config.toml
num_hidden_layers = 14
hidden_size = 192
n_experts = 48
experts_per_token = 4
d_expert = 96
d_shared_expert = 0
hidden_act = "gelu"
moe_layers = [2, 3, 4, 5, 6, 7, 8, 9, 10, 11, 12, 13]
router_score = "sigmoid"
normalize_top_k = false
routed_scale = 0.5
balance_loss = 0.000926
balance_bias = true
router_logit_norm = 2.0
init_std_router = 0.0213
lr_router = 0.00127
num_attention_heads = 2
num_key_value_heads = 2
head_dim = 96
vocab_size = 16384
norm = "layernorm"
norm_place = "pre"
norm_eps = 1e-06
positions = "rope"
rope_theta = 10000.0
rope_fraction = 0.25
qk_norm = false
attn_scale = 0.102
tie_word_embeddings = true
parallel_block = true
extras = ["capped logits"]
init = "normal"
init_std_qkv = 0.0632
init_std_o = 0.0119
init_std_up = 0.0632
init_std_down = 0.0119
init_out_by_depth = true
optimizer = "soap_variant"
learning_rate = 0.0039
lr_mult_o = 1.67
beta1 = 0.95
beta2 = 0.99
lr_head = 0.0104
warmup_steps = 200
schedule = "wsd"
decay_fraction = 0.898
decay_shape = "pow"
final_lr_fraction = 0.02
batch_tokens = 32768
max_seq_len = 512
doc_mask = true
train_tokens = 224900000
max_steps = 6864
dataset = "wikipedia_en"
Below are experts of layer 7 (counted from 0) of a mixture-of-experts language model. Rows are named router (the router's row for the expert), down (a neuron's output weights, with its number) and show model dimensions 0-191. Each number is 500 + 50 x the weight over its row's rms, rounded and kept within 0 to 999. Numbers have three digits each.
Before each expert's rows: "comes before" lists some tokens at least twice as common just after its tokens as in all text. This comes from a sample of Wikipedia text that the model never trained on. Tokens count by the router's weight.

# expert 0
comes before: ":", "\n", " in", " of", "-", " ("
router:484439418517453470453460496533536486504500477452521551415507507475566487458468518478414523466418431570472490520473512510548359551497547446417550555397554543503584500572453576442632522515593455579502525547477589521590484532583471506545477488559561511489435526411522499585533496509510535491568583531506533462500475592489421490497449451522581523493429530537462505386488517420427521549528497446510446552425470472554479510385430484559412486553458537527468436464416402573534447558523479429539491503554502469556487542533545469493514534569541499540512545554601495500440578472543523520
down0:474533505511553463549481485556449549475526566457464475532463499450495452500491568642478485463523466528506567561468462506542460558523475465470540393447502591551461584478457436608482513565609411617618436531466448485494490541497466547556484493541495518431428533425506422524458542507483547504511472440587476522554530507522576454594596462498492481580433582425599480507598511490508505432520566453536522573498499457548448431527557488540474534531564416501483535466520487446513445546548601552619582567451463499528481502545521505558588504523404511462469466441544494521446412478488526500
down1:471508393496531482524463547544503567418513481559388504505516495422374530440511523545601426474544517556462380448471552452491503519486516432558559541469501660505455453587586417541512451550579453494497522433523578556566438502552506569487483493478500484536475478517528529474505537512482568494470477508567564427507522439375486469528462494417434527512486442493496491485562569480406566521419554562466540523550599527496450475517518477432574464591470496488536540396488529576478599434557479462420523469488438483521578472580474595519533468463455486519586481529419510492489518495511492539
down2:502552556500449491476523533537422516368498478505523423567571552482544517538372491517617525560514488520461437609534500479511425554511470522516513441489546411510439490474554580566500514470540475578509406618482533560445523485422478544585457511552423544511519464612519525422473426445459488546490494478487523460492513472377540490490534461534547420475444457470442571412470423572504499475552502495495519541513530588480497505512590453496592413490499478487530579431539523511402539452462517565540560570481588519552383443472453458532465484502481511473398510521466523516501556603452474492
down3:545498492529554461506625481466520458441547551473489557539523551513537546559600547533462526600477543491513593452598503580535483554646488537480504458488490434479488559387438479488532416548502441387493477450524493478439465492558492584480582582596490524419536573519448476508510463526532464419455526496377474502476492537516490583563564502474479494506561463517513530488599515503534415415459547455518515456507502482509419550453486637530453443436515527584507536444485514528472554518516511487541559394533503522492430467517472480527560432455537449552556494396521512560553599520452531424
down4:465478525506451350464569508454465457541564444499509551458510489440525598421401544459554408424431549525426443487549425445531432524435550509547552504405456484488491521467521622482505465449461469589544538598556557468490453540397501493634557543484474467490430419539492493522542549497515493464448481503533432437421453522423444550431590537534516552531459501413435537405506551530506490524430600524487468513452466392449445423513520520546538459496481540484467492494422534528547466420466524422500544467463523545549491574551511483592531465505493495430505506417490530524496449432499476491
down5:528492473450517571491497601430593492507559511603506494475573426418516504441450507513479504506483469433567479491541515538492523502472512499476529441566510554473554540507515544462533559505534488492530614475360429547479502496506384560553502493403525419532575429491480504456538447452450534545519472468452538534489439531369404522509450443515571549519473466504496612581418499438493477528540433577549468494529566462393446469424454554507418460556453499496482454480546568505533479518482506474576446462424518460420438534555432425533562520470401518472501599506511635476539573479503443470
down6:501442495527508378510576539509446427460551566521453429412525414550469566436447420471471515476475540576515599491497576504504550528613525492504419532522581485494544493502519545471502484460478497515550577502549592556394582549398552455535422557512546411557497465376486523472537498611462547534516514500467509456420459457483536468449431562531515536505486486486460467410430499479494521513498488555555470427439523546450533469479462549511391633476342495463481561497457476515566434530542418473525545596484535466470594450531524487521498449526468555556494497487535462543486566538479498467
down7:577520492447524519503496620461563510466452498564482509446462453545525553547451460493510371593496546443485503572573558443582551551532506482551406458558480438452516559513466501442511510490430538499479502534545422536388508446610427376453541509559515466504550527590542461490556459551590520518528454560558512599543524502517516465486513537566460428480538468498473541409476592443590466486457515590539556476451477549563481523546535495505573558519462569396457539509507528535546473490514445434473535487442469542520505451502459580451619471434514487419561569531473533586502548449544582527
down8:540597506544571504497479522425469491514485505491408563554463508537476480509501543512474450499487529484551505513526485434515553443486525536468485401553390493470552454485509388488518445531507596490443456552513589506434443473500483453463547539531476555536616441432498490582546492570405557493475449481474662560537468459490610433439463536438468459468503447497451591589427451460507429323511474562523540410455537505509517568439478574482469592540524471457515510520477494451518446344461557506502561509405490506471521508484514548427502470530505525536568504557477453530474574505467443508
down9:507494548480485596458454508384556581465440539447505446465480561501488483451557377548573512439474537473472517532437497526585459559523527521540479492492589445370588513478423527551430513469458506532469450537522536553566553553468503528518505525456562444475416454492498503535575456533564445510553475531428453567571570517556409572467531480476467550550501518472539445385446519547408525547428438433512436483449534431519490502472549533403484495528591454457506517466438488521493536510466453519571494579475438472547560478502504521485369450557515534453490516525491513623417412567460545600

# expert 28
comes before: " ", " the", "′", "″N", "000", " +"
router:474538522484423513467525492543551576420464422535474593453531499455615461423435590494469490448497524376398489482501478528487414582379490474555473530553505493437482513447540577518459514567479481537503515512493438462593487428521441526523428461489530532452499551532493531501585482407458564566495546501474531544452509556410517526412538568480504522521423578539494509470488474427476440545550506479495526565537478506447461442503568558500438419543519469532543421503556555488548470561482469402512505461566454499538408444502444496357486508568537622541448530595493436501473516480600454435
down0:569455568505417508466450532519485445487458453439415491524445548562545583480457467525430550490399595570477461586533448534488559523486497519498568382495468510346523535503502405460448491429490445506557473413536457506512528538488419559542536475426481496433445436462516447542545434548575511542522487486450456592573477600505457521603537499457509583419484536606461533448488533572469470470435546505415505511525445484475413521569524485487456464528489535431505560530431560500470567513505506448478489434457435457474538565460543490580442515524554453478387514505485446438539429513487600463
down1:499438540446510449546523414561452500494404549455496502439556498440517547505560510365459505506452464498535456486467419493468490511523426392495560596526582562522532516367442585525559555511437540422318539496468526617559503487509471552527540507503489499523493482518493564501509548491531462478495460477496560461537418367499504443460551533486497491453508461428501463548495591502522535493491601454535568548555462498548461461473459540439410519542574522557556424505573544501590564476476491594428475521555540562461545443483498452488614506590592512473493516553494559525500513533518501462
down2:453529509452563573460572548483586576451493526533514511449474431456478532510558422613456521428515499518490502520514446485537480545633446452552437486541532485447496466413515509377617451505478570550475539522462421552383509471520566503563485507437500587562510520532487569463516488418499481451430406423557437449483546464405499490511459507455519513527523499499526508495494513537482475497432493423514417502395580436452565538476472518565575540459395554483474475530511513499454578536473414494517535540503562481570458560487510468531549561516422487575485409428476425568577516616449448491
down3:555547432406528507533411464497491584480466541406515508457560446444510499494474436457450465510633448515516471474477475510496571465561508510470408510578510523527494478527566540566440460517499513493486443561510561457492498403489585454492475471604529491585578563561473430499489470449419534505489520472557533542534453345591497553595458484485412606378511459458476504485441518478552507587483454489454595427566511484515455514447485444487491489511490560564529498537574545553528531498529494522559462468624433466551563519538405495471538428561536571517523555444493437523503508548400555544
down4:517465453484542502549493608489523450513621435567466434531474439500499444453437480641427493582483503576411549516536448466465472479519562452446538544452521518518459509426557519513498457480516465514536498408519486501513434514456541445514406577527518524536557560504591607488610463487469589446423474493460481529577553424518530517530467553527526570513492452485470490504494621440415528496500453569442579533412554462460581542542406486544539502474457512484422447529415532462491599474468535539591558470562479576551467506553532534501458457542504433498632502459435523521448510482535532427
down5:515485485481421488655510453567526549541560512464506506526500507463436481520436423443552531571513519572500435512567560490541468468539476474508359537485499552515462520511356507518437571451532543542467397496520563547525577503476440525538584504523420524479495505465482524512576541495370481533477530521431500392452606513571581519432481598491444609443553569509531525514503512505504548502464493420510512571517549493584524475454481525488455477369454500465507491492474489489468463525531598516557417528474407458454569454458517483546547495424449460548408570489461555532426478567487572537
down6:491557571439471449488554382525484519501537518486386436490532594409541432420518457531572509584520449496403602574529536445501505559525452540506551474485453488458508527525498505478478522544495532491505478497582480468525481394528535548472525483447427489423538460507573524459525464558545520549543522462502567451505460548476414507467551545570560482459536533419574455503572554466534490523531553506539580495618525493544441492431572496473496493467542450444470489561519483524601550441539579483494505606502533542583504426479416620515481632474409453532446397530562523499398437506537515548
down7:503508534457426540510561501521562572505571409453533533439453515475479501524491549514505362556516555490531520542491475506554497498482519501497528408513488540466490513538457622555490519552502566559498592493492560553561437450537612529425509560537502417452475522473493474479594424537551540505468494456450572435536445461391444526572520535568575441460535463510481528541576543446506549406474424500461498528484472536467504520537446533456515405479531516439544467606456531435515470523515481508549529488431544475532584411353586534508518576474480576496441377516495551506443398518375478538
down8:491524480509476504467530446500467456561520533576481501505476469540489583436473517476513467548591606429498560494469491466429490488400482466319577585490431548491501527524535500499502504533501531426464488459416524565462523433478505543533455568438457536567526513504472460430416472511445537492438528449487502541398533592542485676498495426443564475538546482508486548434556537491585477520486529525476485497550410555484490513594508466537464534541472492482496509445486474427508571362584454582424547488539507499484551435405526436441601515524569467463462453503525452490594503552550604484
down9:500569420513556467461508522371501471539547434452512477485433466455567522494572420547534434476486493548417411450480555522490430547511465530437607554550401537489448424539525472501505471465455448513513615533500434557451411559610512455430456511433500486453473490552606508469527522532473461508574444516479544478475516513545514457594537404537481471478485527551498494499456499463428556552439476487624601519511423530505436529477605646582463479491537502460575476481488390437551473560482516513426529523524560424482480477445427478450548502530433565509477543509494590529507530484532531551

# expert 22
comes before: " ", " \"", " Total", " •", " —", " Born"
router:446514468513457517452487514470470548495558485538382470440549540492443542618474526542428477518502667527482459498557492567562590501585526526543489466577490538421523525521556495504446463568504447562455521521568522436551497582461547500627521524386503482506469501612453480503550510487445483539565500527490431486603582488650561522484407560426457469465396554457472552436468470491544532515454474463465536476461504494478520451507463532613510601502562456520466479523420416501469458579495486534484492535443513509506502488491508488495517519466432626460533425569458542489477481443392496532
down0:567361423558531426416525508529461514432475465466526470573551517528438466584517520459511505586546493465489495615491536449549512513435502510520445524570556554399518499555467464460482400523533537508605548511546560459476520530503488568436516490477513465526484570630502535457599372417516487564451490461449469433537501535554428520456511532514411488517572468471528453578495593502562449510537619572567536443395424488527457493513487493483445505499454507480435398443495515494514438552511427499493465488514514562369482487496487537502410562499439473454501501463493575538455489449455418460
down1:436497486507512580504523546540385496518564537523480565426495507477478474474465614571488471476516404563473563445498571497576531492458478521440462548470484533607520451491545412549532475506587470525488510492500618545531543475554487517509532459487548493434549501536585501421532499528414514507481522484540485561392386493494433506463506532602588475569570491480507440545581498459419423501508459466543510461558524381527479525439517540506511461443477452505512391484587484422567488498472559533455429607525519456427453471472452461446392623445521479411537508436521477459522572587472513540
down2:427535552543475458560472500566481617513554465545499533447479487537525514448505525491577546475576491463522488499477609533445550554501541439463588527444517567581567447471605527523503436541397480541471450525485438438458411569502508557503512437529550500486568458486443520572533394507496489507460526422503535508563548444499503638503477449476550438523559489492499483440461444514459457563480478408564449471547482620509492482490481524407530536489540499484505456511530477427491408529559417401511454493583542520488595567580517534434547575458535625476356471505522503498477475484514556592
down3:488517454557473465458510391492533482434604505498420515461487498564526474419496531354546565431494377510487551459572519506561526468488558569500567491495438522469507494475495432494413570588548503581588486432477496549514450565470552546399461529588534532514464497512518542593458472556521562458462508460478488453456496573481470514525476527369428545540538484526492470514476466616494441465483510582530476506525410606472543538452457514530539451499455515538436464530532484452463639566535500488519534547590425553560508537571614507497533521543612499571481474460470520517499411530532477558
down4:525396427525462463547570510570506449580467416532548502494528450415454542416522469365532591600557540511543589516514510488491477465485474413519468493487500396485515420464510521536485466484484518571486535467461412548474521453573423534510561468528513526509544531523556485471504535447508552557481483575396428555473501552474507511492452511482483563494479470491500503484463599451540461530518496523444387499549516503510518443497449656522481471455522558427471525467573360500420517440512491489423493562512506430399494541480460625589519540464618532455388507494391473534476501512486471495
down5:498447523496446496496460527561384518467539547531494466454503519435468515405589448450441424435530489547521498477460517487535536483521414454410476488533540476486572582480506511481475566558418506505427526567530503506474406491462570429518523422548528554481544537431426533491564479547579598498476539537605482504519457413491461512513460370482543492546480573543572530510611554554472484545518529379508504576515455459469497541542467471555581487532409479519503479419406556474414497578574504480405489548493501489501483426506497511583509631495429474570549468452593496526570550577483556460
down6:495535586543455561483539493520486513448383513460512482479549496544604462496538510435482511553384453536461495545447509512555501543480491548457479537511407500415525538515538459512454546547587453403470365498577455497553509431548544467516542474468581463517541502446527516553497479454406593500485541431461586446439584522467407557463434504517516476596558513492568486534496565480398405545461432504473428507508449514560443496505501429485469540576544562576534510543462516552506455510481487396554455475509530496554551477569543411548471477551536416501514554473429594538397574485417586523
down7:405469474498620520548457494510438494485469541469530477494507474517597568500461532480491522543572465453444544432488445532538423462514559398421383442523509499448488523521587514509430506495498535513410513435595508509432549497477490467557476570542570487445544535446513524434421494489551446531500534566509509444484482601422546505375524569412572483447480474461456515542482405489503391513467484571553506461431459491505602505524523540574526431668502538468507503520524519375505535510530571477398560493492504436540533479489590522461462547458529492504622438454507484529512507519407524506
down8:489436606485566474542563544491485515433501491534545504494452447492511511576653496473446407516562499546543403402528474484448534514382474428519496541412464464543500544411440318419532539491512489424478488470459406489489480449528470494509575540523496544382523456416455534556503474473481584429476512494499563478539485541535470530486438477434492485489459499557516424420462508596495528472473492575490520555476614550555488522529506539529516549549499526539400536465520543527434403560473518484498487541495563493475556492495514508486443450427470520554494482475437458588459390471423478606
down9:520531362521404427527348437505555476479437527427493441539398474509482434520529530490535493437583549467475486511452463512571492475480470508560482583572451482553545479456475486631518506503469527577425500450511426467493538460536645528493498518511478575509502574492582415457546504513559489482552532483503534393570513494541482496487452541486494505491526356417512545512518509445441446456480435518453466479554419435484505465474544513560497594506479573504446564502492460543479409491534543538491532615532432500561518406500544492511491455610585499412460522429533498489418495561502469466